Below are experts of layer 4 (counted from 0) of a mixture-of-experts language model. Rows are named router (the router's row for the expert), gate (a neuron's input weights, with its number), up (a neuron's input weights, with its number), down (a neuron's output weights, with its number) and show model dimensions 0-127. Each number is 500 + 25 x the weight over its row's rms, rounded and kept within 0 to 999. Numbers have three digits each.
After each expert's rows: "comes after" lists some tokens at least twice as common just before its tokens as in all text. This comes from a sample of Wikipedia text that the model never trained on. Tokens count by the router's weight.

# expert 10
router:524548476502498518515517461495492516524489450477497518552506473493504497537499488508542490513521508482471437507463465518490561514563505509521456511515495470517502498506475509479490545530524475485518479498482515507485512541561510525529516480512523506488505484502493492506508465470524528526516475504537554489488480528499462498505521523511495542472451452514484501518491523489464494464470
gate3:483456484506525484533522471502488473526511499474547527502532529520530498505492497529505491461466525501539490481498541442528499495444514469488515499500537449465517479519458502456530526514473535494518476497513486507471463496515509513477525453514500515500532477492517485514530468504486480514514523476473506543469501466483493533486495453497506484447481510512502477556557488474502523490486
up3:526519524504488511507469486523494502536502485538530488547487473471546522507495486499493462512522513496517471490501489506483505465495550504539449492522521507519493513430521486483505509487483488491503492504499498495467540530539534523505529513562583470480475505504507480522514498487511507511490462501547523496458495514467501513503479534465454516510523498488522459505558495504453468513474
down3:560505550514473459475486504472519501515516490528486514529483499541519491496479493520503510520495460501477507513466483505450485507455482497491532486535455477476499509464519495505531509473520478485510501519547513561457521529501494470492473456505513498493485518514429512503444495501467488494480522466551498506513539474459494462490498504491503504541499496452482491504507525496561495511509
gate4:513510509498527519471472478525520494479509503521457528477526523479548462502498492512488438532491539479459499478487495521502495498529535486534500526472482488525485521519457503561458479542496513461488510503477502527494488489507494486495489495531459507487500597475564528512492487512520524514513502525513494544527507490475495550526522532547518506511497461505517477513492519501485515489481
up4:535493545554446521490514466514454556467511504488459504494476512471511487480505506507497520510461493463516548511511530525484482478484478518520486481498462529484552477564473520496481468508519502535509521468495489511508488477492459520527511502555519492508516524532489529513485466510504460442524507511458464493493521531517495531505486489512507516542532529487502493490493519488534518499464
down4:489517539479523471481506483530490507466473492499477510469491478499527485494489505439457477485500503473460523512521470497535497553483506463483528483525469482444512528462530490527498535498543523452514529514516502545468466500515498485514561494503495493490510539497450518504519512518472464495488490472515502498503540480494501472451509507527524466539502542479506534473498466546501510522490
gate5:515488504558506496506520538493513482494540524481552498482489498452533535464503482483495490493476524485500501551506517521507494513498574503492537501505525460503546477482512473454509513463518467522528489491459522498528510514505477497495535481531443468513521498509512488475514491462479467508529517497473465513509557513523482491479460506483568524494473533490528518494467498534494518502504
up5:482522504470483523507520483561470526485534507542496504490464475558497478481481510509474506473533508503554492489559495470494494505496488524492470491479509548488487534512521551494548483503516511481495534523482501500493461516487474498482495482494526510505494493515498493519522539520483488491492524469512509547483520498476526487522509509501523455524578536532466501518524480442507559504530
down5:508482476514489467522531522507530477494523565497526514514477529509539513498507552477517503509512539498488544506473491454467494495500502471481459489521527461487481504477474506517506542524466517513520460546500506524544480517495502468450532496494492498513485511487522467529495467473463420496519497495489475527475522487511507508471478536480548513486499525467522546470506487519515513485461
gate6:491490507477476492466477522478552507503501522479462496523514491547519499487504486508553487517549502553495472529508473504514550509506496469503484526523504529503488504450460507480468492486464507528501492532467444467487479522502489503503522497488470514467460570481482473541511476517510522481511510477526518481487517558549486514500505527469467519463493491467522476540499545485517496507501
up6:516496475493501523466474502497555480495516497525474525522535488550551466489521484497502463497552488518471505517509491534485529514487509451543503523526508512539513499468509500454474537504498487521493491506443475525465506473509501517506518480517445473477505544480476523524501507513511511503554504536551513491508496557502455523520508535498509526464524449487494480536508502524486509490474
down6:490517477541521510489524515452461515447499537489496536460515520466510531493519463479531511534459489487489487530462477507510510481493504523490475532508533486563512470487549495524489467490501478492500505502514492468517515512531505453491522514493491522481466486480539481490504517547513474476459470509503453496502522478515519503512436536474516540508518503498537487518524492487486564484535
comes after: " | ", ".", " ", "–", "; ", ": "

# expert 27
router:511500463496535512493462500527462485560481477518491488502488507519503505536489441469473493537515531485561429491498497479470552535528521503529489473468505469514514489529505473472494499548512466506507472471513522470472473485522530508489472475492493496474504494476463501490511507477501517515504491501530517505532485538490450489504532493508481518453495507484458541461486454487514460499512
gate2:514511491506471507465494520486505452463469502473484497516516459518513453464532510537496471522497448526432512505463458494542467517534452503505512486494555519491442513506532525477466540520483549467488513487507480544522505482505470497532442488503481520480510471486510554478511500527518486548511508519496510475502522528510489493467491491485508465480479502499509527524501492500510509492498
up2:468483507479466495507506466544525543540521518528470525500486495559473501495489517520495503508493495540505487487500467461500519502457497490532497453488512490513541478513491491500511489502515539495512502495475465494507471535477493509476457530479518517538506533496517454520470505436515524496497483520484460528506482502415509522522511481499520513512508471529513551507544500473543494513558
down2:563483501503465527494494501463516504539531465493525538537492481496538505497482508509526497474493511494461518493476492476525494505462481512535512482489514536455474498453534472512534514467532521524517491530491533521500529525462528453521528509506525470528500475486500510511478475460532519481550494459526497486490493523505494476467498508498508515503503536513552513522508527511507513556572
gate3:497528499510533498519472521512477495491515482491530495515531507515487487486490528505485466482516551496555506529479503471500465465457510504481476464500461485458517545534503456554499456514495490528482455524533475446468457486487485444472490510490524517459500451521513504502469488478511507500490467481500498507506540477486512495503485476495437473521466469497478494489517480477515488496447
up3:481530539507499491500464506498499470490517471483482480519527491465494479507488526509483466526509541486497514489498471500512497486453529489491470510480523497488496525500528459533485478521507506522456479463537510438467508478487443470483463468459513509447508447479524502540497490498526526479500496474542553499500524500490496487481570498518466484491464525475489503476505482519507496534439
down3:491548523482480510475517515483456513499457464479494470545479507489465506460527524522533483463505547531490552522539475532454490524511505520486504495502535491488531503451472506523501567526459493505467486513512463564501516513489485522504497514496490533481489503523523495488505505490502473496472524477516505470514487486463485550515493545513506499495479496519435513493480501516483488449483
gate4:504480525517490495555488470474461508535534513537437434521513500492500483486501482473494516507526539501510495516471481504495491489475528495505459459508490503494498481494522485506485525503490503534473466482491494499445485493533506483466502462493526470506500509500523501452473477479489507519529423446500489437548499507528484493512529557455472500486501530496477515508474503495528499527516
up4:483471476509522519494521514499457491495471505490489454493494485484446476520496501461491488501492454451487470532493461437514491504505520513512523511461532469525473522517530481479533512541501521470521481456528529464499475520498478492450473488504476501492492483502534508490479499516451522505505470535461513505504559521541531488487508509452511503463450535480490481513451491465498489484490
down4:485485534473483503492451511527552544499542461527537490495469515503471540482488533491511517490484510512507450489490516486526540531543508513498486505491506469578516489524546489499503520512521518498501509487513480527415507534504502469538505536494489484482515449521555476502510479454500512493502504557499523507492508508492483487519458486495523524511501496523448509509508486495475499481508
gate5:501491534526486472519471479518473483550502503474488469515485489485477492518510513458517519499511540463514470507492521466504528469527537465518512497489508490473542525524512507486487472527518506538483528524518488527536445519508509526471518480491486484553509499474483491493480498444481474486531513462466461556519510477488514553490513442529504483453522495553488520477479471496515514466518
up5:518525471532492515498495504467482485456464509547504493505489459481513513468472507547506467501515527512467528516499440532499491518443485529498467552480469494506479478466475480539493544512511505453503437484498500542527535505483523475521480503519471487489477526522466519499490524519509519510482472520518519464496485484472494498518486571487489558521472498485505485516530514503489488527517
down5:543472482516462483555493491481531461460498499460554530498492491502521460501460528524479482492532476535450501499522497487520497489520457494496535475520501510497531502520489461532523504517493511499513475522523510515517473489474488507472495495467490504512510534515473467450466514487491472517498510506518497509469497469460494516483473542499548472500537519566476500531522452478542471492464
comes after: " | ", " ", ", ", ": ", " (", "; "

# expert 129
router:511494484495557495545481522504471529498471464502526507510472495483450526500494470507500514482502486498497537480494499503484485512550475512489499517536568483503538445493489490507541528496511540487501538505506488511536523468487522548496528505516462567500508462503480517462518497491511477481496499462510507506528496480477506511451483492472543520484524463501507501525459530428514469497477
gate0:491500527521497476476453527490528438436469493486473539509554488504492489496563493448495585474475489509496475480476492521485489525491494507495526500526518509442449507479502533486491503487490524473459491479514495519495483449474481495518457485496553510502485459472494485500487505498511490499512469513520476450482502520473495493489492482484460513507497488516496534521525491488540482499494
up0:520559543482535467547529433530524475508500512487500501505499490449473520477518486466505510475484465480519505470469513495475527496494521511493505474483510475525546477494485430511513487431486502478540485514521471493505500477506511514504518492479502524513510507518471489527478477486486521450495478496500499479496465543506473506514454554491476506489522508447507531517519523524553517515498
down0:524490478510497495514536499512487449470536534514520545498475526505490538456498495506498510492479481483509526511483518513478506483527532537505498487478516438487444495512493463570513490483469471502474501517500488526450494496473509536531482520501436527522489504459499495505529484469522566500497504501522532472452535492496470540537475511486478524499489519536540511471523511505521499500482
gate1:510514464505535487525501456464525511489514488500497495487463490532478528480517507473499509540449486520491506477458491505486464536541527489462460464513513499485476482463502501494500499475537534494456501519494529481507498526523482506515486473538500500484552509546497489462492515467543539509495538480554489520517521477543502510454493487451506524488497472549510491468442493488535509483477
up1:501503507474514539468499517506469492508502550531498514503502491506512483486484485479476479527488546475496498502517477506543456514503602497504530512513512501531530496494561522499522475523469495484565502545512476518504495525503516501491494535509493458514509513536485494530481518446436515523481461542503512504537517500470491488489505489522501454499517508485534492484530499510477548535503
down1:498551479480485494500527470534507498500488464514509477482486501545513509520513472505510498478476515495501480453525521508534481519488507478487489491502468483484433503513497485533480513492537529527478517507456493452539502450488532517518543507456524499472502522541467520504540529537527522494486438469477468422521521489526481484520482481500559494519517485491510486518496470508495527505481
gate2:500579500508517520459483467518493460495502480497482517502515522461501526489519521473489542508504484511463522506468474474534446543490480482524500491509529508440492525509504475515509523514508544509501526550478454491499490456463493505513560515480545559510504460524485529456534480478507493503513500501477489447467504504486500544473496516531504469493489517512535517523486505493497496503498
up2:515486524469462511551516499531508502487495516531514522478529465513519505495491523507445444454462494459504466447512514505506489524471523480502510523485443484506507500492503515516515493491441491488507502452514516491473469464525506491511467522531493474455517500542499510527479490487486488503506474569520482482495530505520488471585474497473511499531484486493490502481509466547506506482491
down2:523479533545500565477470475485505522525482518507508503550529506475509496495504510472468509493508469521506511518466520498477480530479499534475476492481512474518503533486484479526475511490489503515553470515490483518506509465526469508499555515492515464560487500472486539526508455477527494479466449454463485522497489497479502503529454560532509501497482524448525506480484550482509482484492
gate3:499527479472549467541491514532502503510516480493534501486494480514514516507513509493535486498530511503478519515520507530526473452553523506472428499427499522455506493513495505522451470500497484486496467489495493480491501539528511474490469505494586468474525522503506471499497461472494478538496487503511504510496525485488517572512512508504487448507470517477499522522522527506499463472502
up3:498495499506488468506540473522534491497500480521486487548481517474500516514489531472452540565494468503525540524545504518469526486511483489511498461508487512503505525480523523476552492493492494518484485492487474492530469523522505525484496508485477484509520432514490518493494536465479454462493510505517433581480527511470492500497482495471482490459491528467516442495530501514488515506491
down3:470497519528497526493480527469463474542467527504492503497513482500518497509521456458495500525549528501488492500497523491512477529507526565485515549517494523465508548496502531444526495483489523502528495488583495527432524506528513521496543486541533478534490531487475512520527474524500485486524537490536527480494503484458484485528495525530486527534485517485519500512519500501474495495503
comes after: "\n", "\n\n", " Minister", " Party", " Institute", "ations"

# expert 141
router:503536479512482485482463503479512506511499505497526496532436459496508518468523529495508537500517488540497515491529494500474534497489545509513457487488544519529486546518509528544529474520516516475536476466473518468481508498500476479503450510492559515500509512486486467562479498473497497476481486458508505500460492503479509466484464543439473518545500492457466522488459509483488500501515
gate0:574502510528512474518497493458481491496485516508512520494505512508499503436525532458515465484503505468438483521502505469488508477526496473485499544489521518470523550513544508485470498464477521527499507504469486486501500511513444455491505500458528526519559553470482480513517498492573486524505485492524516471512556516524491526496521498468514488468510512500487472522512514481498516515495
up0:466498493490498510519482497526542509508467458484458490484523483487472426520542486507479543500508475489512522472494498553528485447472509508476492493545460479456479477499484496475516519517498481478510461563517539494509483483546502546501518510536492517488536491477492507496533470536479499483482500520485519517479448495489490453536505503538488520485466484506503496502520466542501498464478
down0:476483552498489512503495448539493544520505490503479455481491485556458510480488481534497489498518501553508500493536506494476491538504522480511532471480476486486486473504462488499481509503514455569498482509481483468498491453519464559518497540492482484509496477490479514515508523490510442530508492518451513484537487472468481497551488511468476502487483466487518474507501515455530522465513
gate1:554550505499551496490476450471525466473456497501471531475497545489537521489497519460526514476540490532501457476502509500492495529538449461491463449499511525460514516511481500491500477512502501499524500505524479416473490493486483510487488491467499482479522490521486511539489508522538460491503494496499464534469477503530483529499518507482555522518514484511446519495499503508502506492498
up1:513497523539475540471478491477514554473485486492472523485515452476485483504508467519546478524476520522486500545472494480530525494453494508490533504487473521536523484496486493477495531438503532470516491461465487536544518519484489506553511504507515499477532524522492519471471478498489483448502534486478544480523509462503515500478509474498444503513491497478542483460481510522491496498443
down1:522502505540500478535495546508481513482522469512471469485471523516445526459465493517533508498468480503509490490502524506473463524506497503514530515498486444492498455462497508504429501490530470547455494534496467481472465483520485537486527492553484499438489478500494462452465510520509519544503472504476496499535511503481525473497469476508484466516508509481480504514516527507540500480492
gate2:559528505502479488475439478462489524500483541457471505520504487533480504487505512463507529530530524527513490496498492500489495479497457492467462480460517507503515509517520519530491460532481516501515488482476470514507490460479485533480499468483518469571526517511554462530465517466528490518495490485495506503473523549503469535492510537447523499469506514469503478513494486457519480492464
up2:570487539530515497516478512517534495471509485516536523525465485511513466507522507468499498515532497454553555484473519499497485500541565480497492492453488486505482478532496525494510477506517518496494520468483503476517494499455518501527512502445495507494454476526554517500477546488522468544528532511515522484524521491444487528503460507500488447492507479472493488498496494499532481515510
down2:491510483460530451498497484512475514494507491531504497486508490523515553499472512538524516487506539489509494523479482525509502526473478505471530515506462472550507449458486504490462534484481458532487517532477530482486526496523480518474491525503477507504504504476481444454498507505549478463549490531483508534530516498534490469538456496526506503472473491543541487457469505461501494506542
gate3:542501486539514492500473482477511503530476531452471489511499497479498420453491486449540486497479516493457491483476507514504514464473553483471490480467485502451492528491492489515479479472482507509517466528493518538481475461465490458465532492453510504507485532503540498528494491452480476540519513491519491531484522498459507503504462492474518502473498521485522521521515478542508542508493
up3:501545482509455473491500479497507426504490496507578489518501484471541529499479513543485519478501531507499487506488525494527503530490491485474498483491511484490490514511486503535509505504528504517435475548495528552559511465454515505511481489487496516465515488474547479495525530507515473518498473524497471497490501550461504506517491535501495538507496495519452460450517470483477521518525
down3:557515502483483523481524488540489520517538508511514456472527499538507478476483463499500511564537515514508549450506529539489509519518547467493507503500519506491459445507503474469518506530538526487496481497492463496481506551533459497511492503497502513502502525522470531534536515501489519483567520505504537498514451514444505493517519463518504490521532496530495524500509483493505482515537
comes after: "\n", "==", "\n\n", "===", "==C", "Personal"

# expert 106
router:517485503533518539492528496524531565493501504508481495511489421467492533511487464489523484511464497488547500512477463498480512524468502528535467506547513525496534477507506488491476500468474490512501539526486509522479467483491510518508533496485540490513505512536522500490500549490512529476508460527546538523487500511494542443509517519485449532472536506517506536510480462521472501539506
gate0:543502536561506503523477521477453504446506499442499482455500508495469474475496513499532517477474483488525546462488488535465491490500492506491534512475485537491492517495490504494463489475486513536474525542512442497518501481500466499534490504504514503511462500485496498490446516504534494455504506504494544454539508501531452533493525502498499544494525474533533535517458496475504526502523
up0:500461491516454508447452500526512495487542512497508452532491515489498485478477518498441495531484504493464482474507513464512473537491518493493444499499524571515495511482529453487465499522503535503493453471489497483514489497474512496517548506482498511492473484471484523528504486541482507538501532534458495456527519543512548513469513443500484497484521469500520502487473492502513480527520
down0:518496503533478512511458518509475489449517518503504534516489510523447510499547492487509513514476524511514490496478519495506465543509515489517504516501493556521515549516492486488446510546479494504503480451486504522570493528468479479496491528508474472537537491479542541511496504498499471467518488525515492490440488584481486481515514528485487547516501495476458482501479509521496515478475
gate1:542501525485536490493467488463522493488473471501552539468501507498492528511516514482475538484524475500492461512444535500440473509529518494527505528464494507532469542462493468498476509482460518479536512545519487498471499473461490538505495554501479485504481499498440507507516506493481492534483523469505531497506489524488470481494503487477513517546461479519551526496506478484463519496542
up1:527480490554520516483491519521532521486490484499430498502480478516502524490477468469486548500489527514504452509435494536474474514506494515491528485521503504488535495499483512487506536474508525490478523501522494465479480476477498448530469495500513488515511505489521540459489519468519491496563488555538530506529505488458512484510517483490438510466537503488508510546513459506468489536479
down1:514575507508525523526510472482508480504493525484489496504500515468510468500520524546544451507506506482478512528506524537511486473525496509474524519490505437533451488539488480503496495523512476476466475514522488489490486517480510486486543519533449459507539471516465505515534488533506502486493511504481499470489506473486469531463465475554493512491436465474492511435506488492490493477502
gate2:540463482551536501545506498476473501547518526519492464468493491484516522505477521485498503512477486494531498505468482455475515470494505464501481508507491515425465542489516513477489491470491536502479514532532444507485478502503488530471546464496462453527482479522510482472529514455515456485505496472519499460499475487514524515522479503460501492463493529464531492521509469502506533465492
up2:470498491494506501464509502514473464476450486523538515490518507528513508510517458461447475518499502526498552505495542527505516469514546518485490527512457517555478528496510501532484511504499498511493511490455537535501534541480514502458506499490493510520497494470502452506537473538465496556486514520493512563505495492523488501533472500500500497535495447525552528494482520491457506538492
down2:511525518491557472542536498504471455478518496500547479487527539457498489514499552508513482476494480509474468524503485507565504505513491522482485550521516503494511563505492490493494538531473509476511502522548441509489531475508481496497504486501460520499542442520522478486495526500500448493475522480522484470464517463504508495469504501512493496518434486485477479492503521502524505464507
gate3:543523510486493508510522492523503485466497518505544520433512499466489508511509504482519539473483528478500443487475495496527515490502523452466526525456517485516497530550476546520432504489537468521494501516545492461492511455513470501505480483514494509526509497455565497477505509494488479516527505526497499436490510511491457481490480482535481498500540489473540494474516528524505493509482
up3:538520517550538509481499511488526530464505532500530503472491474473493523524544499517496536496451508493527479503450465522520498523471532469472496516508497540503507509536488490509420509460527491520507515526508524515496506443498486466488498486509538505499523523511556489446497537495487492514534470529537514479478477489480477483483458507542474534503532505518507530477481480518484492523477
down3:515497517523508498455473480495485520515508516505497545492480482471533528524519559491502481473531502491488459527494494493537438481483466486503485524458512492541522550495466502495505484516512508456510493531566514488472490488491497501511523478491470505463518520524507550476516513536467459477496481505519500481464517452483509495525497494515492496534566464480497552498516542482504549498487
comes after: " | ", ", ", " ", "–", " (", " in "

# expert 37
router:513493487502482480499509483486545523497478476513565501490512452509472490510475480499502504478501476502502497475505472514487515479520501513488501533542479460504458489474475558461511480458519511508472487460521469512554520518495537523488491537492507526479493492548531460481498534508505514488463491456512476518471499546472488453441500473476523508489503456515474509516473534438509472496483
gate2:531504500501519493509511517493570488524499492517510476443503481512494548486508533476488542459500495489507476477491482502494530442478507468489482487471497497472484515458428475529497514535505466499528503481458494483512506513484462496527511509492528488509535512461533483505509522523523525495507512474510479526511507513470430503490465462516497478530455513532509556505482469459490489490456
up2:523487523500512494484507469528520504545488486546516511509522501519539503479481509500502484466497522522474506502490516485504532502499543505494495464469505485476477452488474496477497491491475482515512470490451483475538535520459516460474484525470538494501538505436510513488492488539481507527494502496514485547529530547463457484505484469505460512546477470506496565473485547452496487514457
down2:430527485538496542473492483477508491486485444494461482523524552558514490514542466457508521469514487500501512505495495498489566491543497540496483511534510546511499466505544532493496482508471516540467522493507497507478468534462494464524516536467526525481544522519497509531521508494485467499516515496531489490515540488528513535480517514481476488512470509522493511502492504481490533532486
gate3:539498531484513466526479472470509540531489492495478533509496490557510511523519505497500468480469540515442481505447514554426519508483545498478491521493485502515459505492469515488489484494486515505476513486508520515522527502493510547467476494529499537502522497529498513529482527508563509520515538502488502501516498486527453504491476505492499527511448542514465492474487558477534487486482
up3:500478512458521502484495460481508504487501463514472496478492507500504523452481498505479529526474465487462489487490504509509514488509498536513526480483518494547499501489494486537481527534547501508474516482529504491518465434480494567494516533503507528519456494493465498446514485514456548532496514531463500489506524483500469463487496457497493485509441500537502517437472526527472455496503
down3:545497505529501527527527506462477491478493502513489509564464512485519507486494491541536497525526498503476477523490496537463529485518545506504509481570482509481450546460484514485514487520493520539502499487496494501481464508556496493518512482465454464508548500488480505544429494494523504506537529534477516503489526472480510478520467529457518509526464471506529485495490524480500487490497
gate4:518495531488518456473490507489519533472488473512502528485483491537477491450534476513517492509516574533496534495488460554483497510512508476533484504464514491506540524469430515469480496486544538477481488480514499502515482514485488530502543484546525489513525501493503459471470507475486449511502543520518494526525497521510488498480507533552487503503499474507480543487489482486509473537452
up4:550493484473539542502485519496564468519514491528527518492498477513503449465516481522502442471489511465478490479468529552494519499529540501485493488510513520508483483511510481491482550511511449492485512465491531531527550476500495468486527509515468486522490523489486507516486511531520510566537505572489509512508511452487485477550474490493514481500507473530485492496499503498467516474498
down4:505513476469490507478553459557503511454518512501500483520491503471465483542494494488474510520482480523515543516462496471476524467533510471510486500490482506514493527499480506509497474478505520521466527546503481502500482468544452551483522524494554497535517504484477488509509571481466515492463520499471496520529506545490480535534482493551496507486516502515522462474554510478477473512511
gate5:500462497511504519535538503472502516514504502466512455501542510519519491487516488521538469472527497523468463511476505465481504491517512481482530522540475494486489530496513497473518475530536465496524495483504526495511517497546498538505502511567533492495469556524513517511480560476507526533495533498498508550511488529475462524522480492489541550542537505515491505537503548517472542496471
up5:512498450489526504503518463476529477474476538472537499532504508560500446515482505546477466515520526542529485521538426482484527548513493491504476462507510500480521474550457497512498507501510511496535474500462536492514533511525518502515487500488459520528501525533509459504477496497515486540469470537470549509527494495505498530519515516490507517498503507503485514528500509502553515464486
down5:545482513471525508490474492463500526465504500506492494463509485469510508467453467526505509521510471524519478521507506517496496534544491542476486492538548487529481490507478517454505450440476484526499545541420521469502476502509507499566503471472499524523499526508500514500507508485465526460491509481487532510466485461494482548503501497479515533499511488477498493482528556494506505486511
comes after: "\n", "\n\n", "0", " | —", "4", "3"

# expert 64
router:486520467515512485528489501488520482523444492487468518521507500464503519491511497503570493466497526496474447493457495531491512529565491511496489515478522466539476505477493493522508556510496457482537482493515516477438525526522513512535519520530502487485506475507481515528514467490523539533522492531499475477520482528495477504506525529501484518488480493461513494503461496493485420461470
gate0:500505515525543502486493470453497498482500544498524513487501500486565514476486502479488498521467513511483513534463505515480483525509563506462506502497522466490516510453492470456457495513514459530517491531510483511505511516499506475491513515525472502510506465540507502488546459460494498496500506538486444489520483446464536487479481543495485509443550521487526481482454521484536526500516
up0:497514468535509531472500463481476471450508502513511452510505487484525504542541486524505499531465513546495484506497504490487527504486544503496500523518572472519455500501461487540454474468492471498483530520547505504510502520528497524537506509519487464442533508522520508503546455519479492513503485559488466509509471525473493498498492500461503542512524519505476505516499494520469547481484
down0:469508497520486473488488487496445474445503481509464509523540452504490509540538502528464504521449527518550461474502455517503492493506518533505496513511516462502450518551513525533491475465510493459468495527510472465482468498493491514511534508487497520511524507504542492485489494495467510517531515507468494473521465537473485490478515498451497504535515497486514475542489533535482546542498
gate1:485508488479515507543507467508494441491469517501461521483519504493481508455511505498502500471473509506510536510433510457542524510489483467540552491509535497485539513491579503481508510497499512479530529514544492479493531490485493513504477515539484528496454503502568490451476498509484487516483502498538476443514483453491510527509488522482499505504536461476515516501494476501543505526505
up1:514506515488521510496488467540496511526503526536521523496527509523555484491449512482533485516542545487465523548486518491530481477525536451530502530521508499488541503487522486451492486456529467523526461479484508501532518537525532477507519512498492493548499507473525536504497488470509525470479481524526496497521501487510528479512548572494533487488489493467538530492502539479504468509496
down1:471475481503546523504473533492477493504466535454461531520506497473534535487514472477483477476505539475482480513463511482536491546481486512506486475476478492512543532489493468470509482513456534487501485519512539544529510505501514513537472518511472540527488513530499480469499522475478476502463473517529489506477515495529485503465547487473501468459514453474507502489466539520541459479469
gate2:514467503511523501498495553492498530505542516491493455519520503508481496524529505492494489505473489556536571473502535520472485499547488492475506559503552501485467503480512491541467471491472510539459486518507495487522470528510488478505514504481499498474488539524478487536523512486555460454515472491523514566508481508495509515533505510511499512471483520458483549505483479459510488505524
up2:495532487487478505483467466501507472486461529498515528492503514518506484507474526498508501501537509499476483523483528457506514530466524493525473471475476515520557461522484500498533463486486530497491489494483491502510552438492491507446479520509510510506522518520563540513483487533477538525477521521465483492493525501461510499508428512484525477512537469482496466492555568497481495508504
down2:465506509530500448488544488502524497502437532499509511480472497484489495488469466479534545540534534464494499492483513495520515497505516496505557523498491517590498495536477473501490480516516492513490494520530463475510522479523549457452506483502503481539490484519554502516483514565511501520500473501515506478504489480524460493493474490493508474516491516511540464540519524516461508498501
gate3:526541501494517499501517488516507483508527556511498501472502544509560493476486472456503512499470534541488542535471508526512489481505517486457502511476550462520450520489525526493498522501501508542507471505510532507478506513519510516499535474495521485498448468489518513496538525450551519473467560519522483505495477498492508484468539536486540509443512498475551500509489496513508502523498
up3:507530481493541511528520479492484463482505562504479539486495548499550512462483471452514526493457532497473549527479525506482496508507513497453534520500570468544517551488545483496480515506522474502492478503514512505504535503505502496516502506517493463499454466505515520498542526472504504496489533533527461492476495492483483488475503528494510514466538477433534511483491494521506484506503
down3:510530517444498492482484501538497477519526522479527515485497507460511530478481458477529509478456525527506514509469489517482506482501453512480517532504513477525469504526503494490483518504507507550475483468534543496524474538516503527506530501496486532522515469547515534477528487474514492513453501544515475560484445524488539459491517523460502482483506459442510496498496497530489456523509
comes after: " | ", "1", ".", "2", " ", "–"

# expert 70
router:534534543479458522544509502495497508558497511518484497558519471473550515501511454494535481506544547466486492484490507502488513484540528504495473460518498483528498472489533494501496507497514490502466490454479495498494513514506491492483460496476489506482483480512454521525505475465508505517497490482540545477515443522479457492497563515477483491463471469501484512522505465471461474454500
gate0:516499528479478498503531474548456493487472578541502466494509506508487519495524510502466514513468505502508460480487474471508463502486486481473482541513482466509530442498515468510490532516532512487520502548504453459471498478481506488460484473523512494546547510502505504479507463499573534519492485491487464497492493493511475530497519478480484514531482524459532523526463511481495505534496
up0:508546502482507494460522528447506531441535466506467508515474536499503506489489478478487504520486483532544519510523459502482513514495493500531507459506493511491559477532483511513542445504507501515502508494487483457531457515551475514499489463512486478505481459515482517464515506479474492458470521472499505578532533481483490480488488537493519527490503491498511462490531531533500534503500
down0:526473531499513488465505524473491551516520551533532511519459448515499498499503520495472515489493497495536490471452507463500498522468543502503486560546504545525537507525501485500494497491518483517539499481537578497533496488466534492477475480485555500481511509485505470513505474525489497503518507514506434482514489487504504525517540480511524449489522549514489505507466488514496497527507
gate1:514518531496518455493534531466504497505497499506498508480507510544529500530501525514509508506548555493511507471448508546484515486488502444485494497509468509505527461513537499498526478467490538546475513503509451476449497491565503475443550467501483510439484524557519514522486480516515521492498501482511518489528506504498499508452489515525534523480503498475489493510509471473521487489541
up1:499491513498494460523518519464483483483480501451470483466528517509463513550504478489500443531520502511422495486500507546525474498519471483506484497501482502469501473480504491489509501509525553490522524530535440522470475476555450516521494521477487491448496532499528505541492482498491516508517455468506533500554494510504486520476514524478502521485515510499524511523499525491486503477560
down1:573517500503450473497496543452532501454482483466492482502535499542494566494515554508449534491530496498468494499534521543524478497475511475549466479543509509518457527500501502489508513485475516498479517480487544506513464518499469495459525539517546497486490527516476500527509511491481501499526511502515505497483507500467498525502521518489481446498498529471467489517523477517521480516526
gate2:517540471491533501510501459510479484489480492516513559515543500454496521508527492440493473513460519511480482511458453501485503513436506525505488456474480492505500561504520473481505494520513492492488505491469498514490488494524467540506494503506526436524514453465516529489510537479493491540521510501536511473519511530481467491482526471476484499456471453484505496508486451500504499473541
up2:554522516505499514474475478447505506485519503537531538500497534490517493494464492496546493491531524475491499530553485496472478468544498503491483517456494522514507544521484523488486485482493470460543508511444502475469516517463520515521534516525503513552503506535493497509501568477490549480464539497509523498539526495543510515516509469468470530487496523495482513500536515499501524524538
down2:489512524419516543515509518540467486498459487489495484490473496485510548518519511474495507541511536533501547521449518508493531483450493470489497508464518532505494482474498484520491520500514442505466469546485542521499503520507526469474492492560496528490524509533522518491531490520501487514512469481507494526499488521509485467510539501504469540523522500514551486525455491466536484500500
gate3:522513518474472528522474452495494496497483487535441447522516485462480489509467510512522524486481525515474483471462548485507528488494521492501496474498520532510457482514531504538478481496509496481527494491501489495464509474484509534518469490472534498487500514479517476525474517512516458495510517497520477472498486500447410525496487439509478509478465460524505502516553492454494468489527
up3:455490478475544493459494527471514487542477514433524489483517498501469497546536474500505471503484474502470487487493483520510526493488476487481529524463506468483493477477528490483517500537490503534512498475470537508560481539535489490489473535442505528520490546477486509514525470498442501520489504479521518513527497519542517483469531484488539499484517525466505507544488514548503516499463
down3:522519541502534466465451476524497515505499534478519481497528516502486503546484507508488527525492526515472534526509478526544470490484506520518505468503467490477502519482484481475496471498465523506483535508455502530480453493485491514461489510443541500485513496519469469513522526492512529457558508449523536511512497515473466504514483480522562496500490516516498513463461522492518520567491
comes after: " | ", " ", "| ", "; ", ": ", ") | "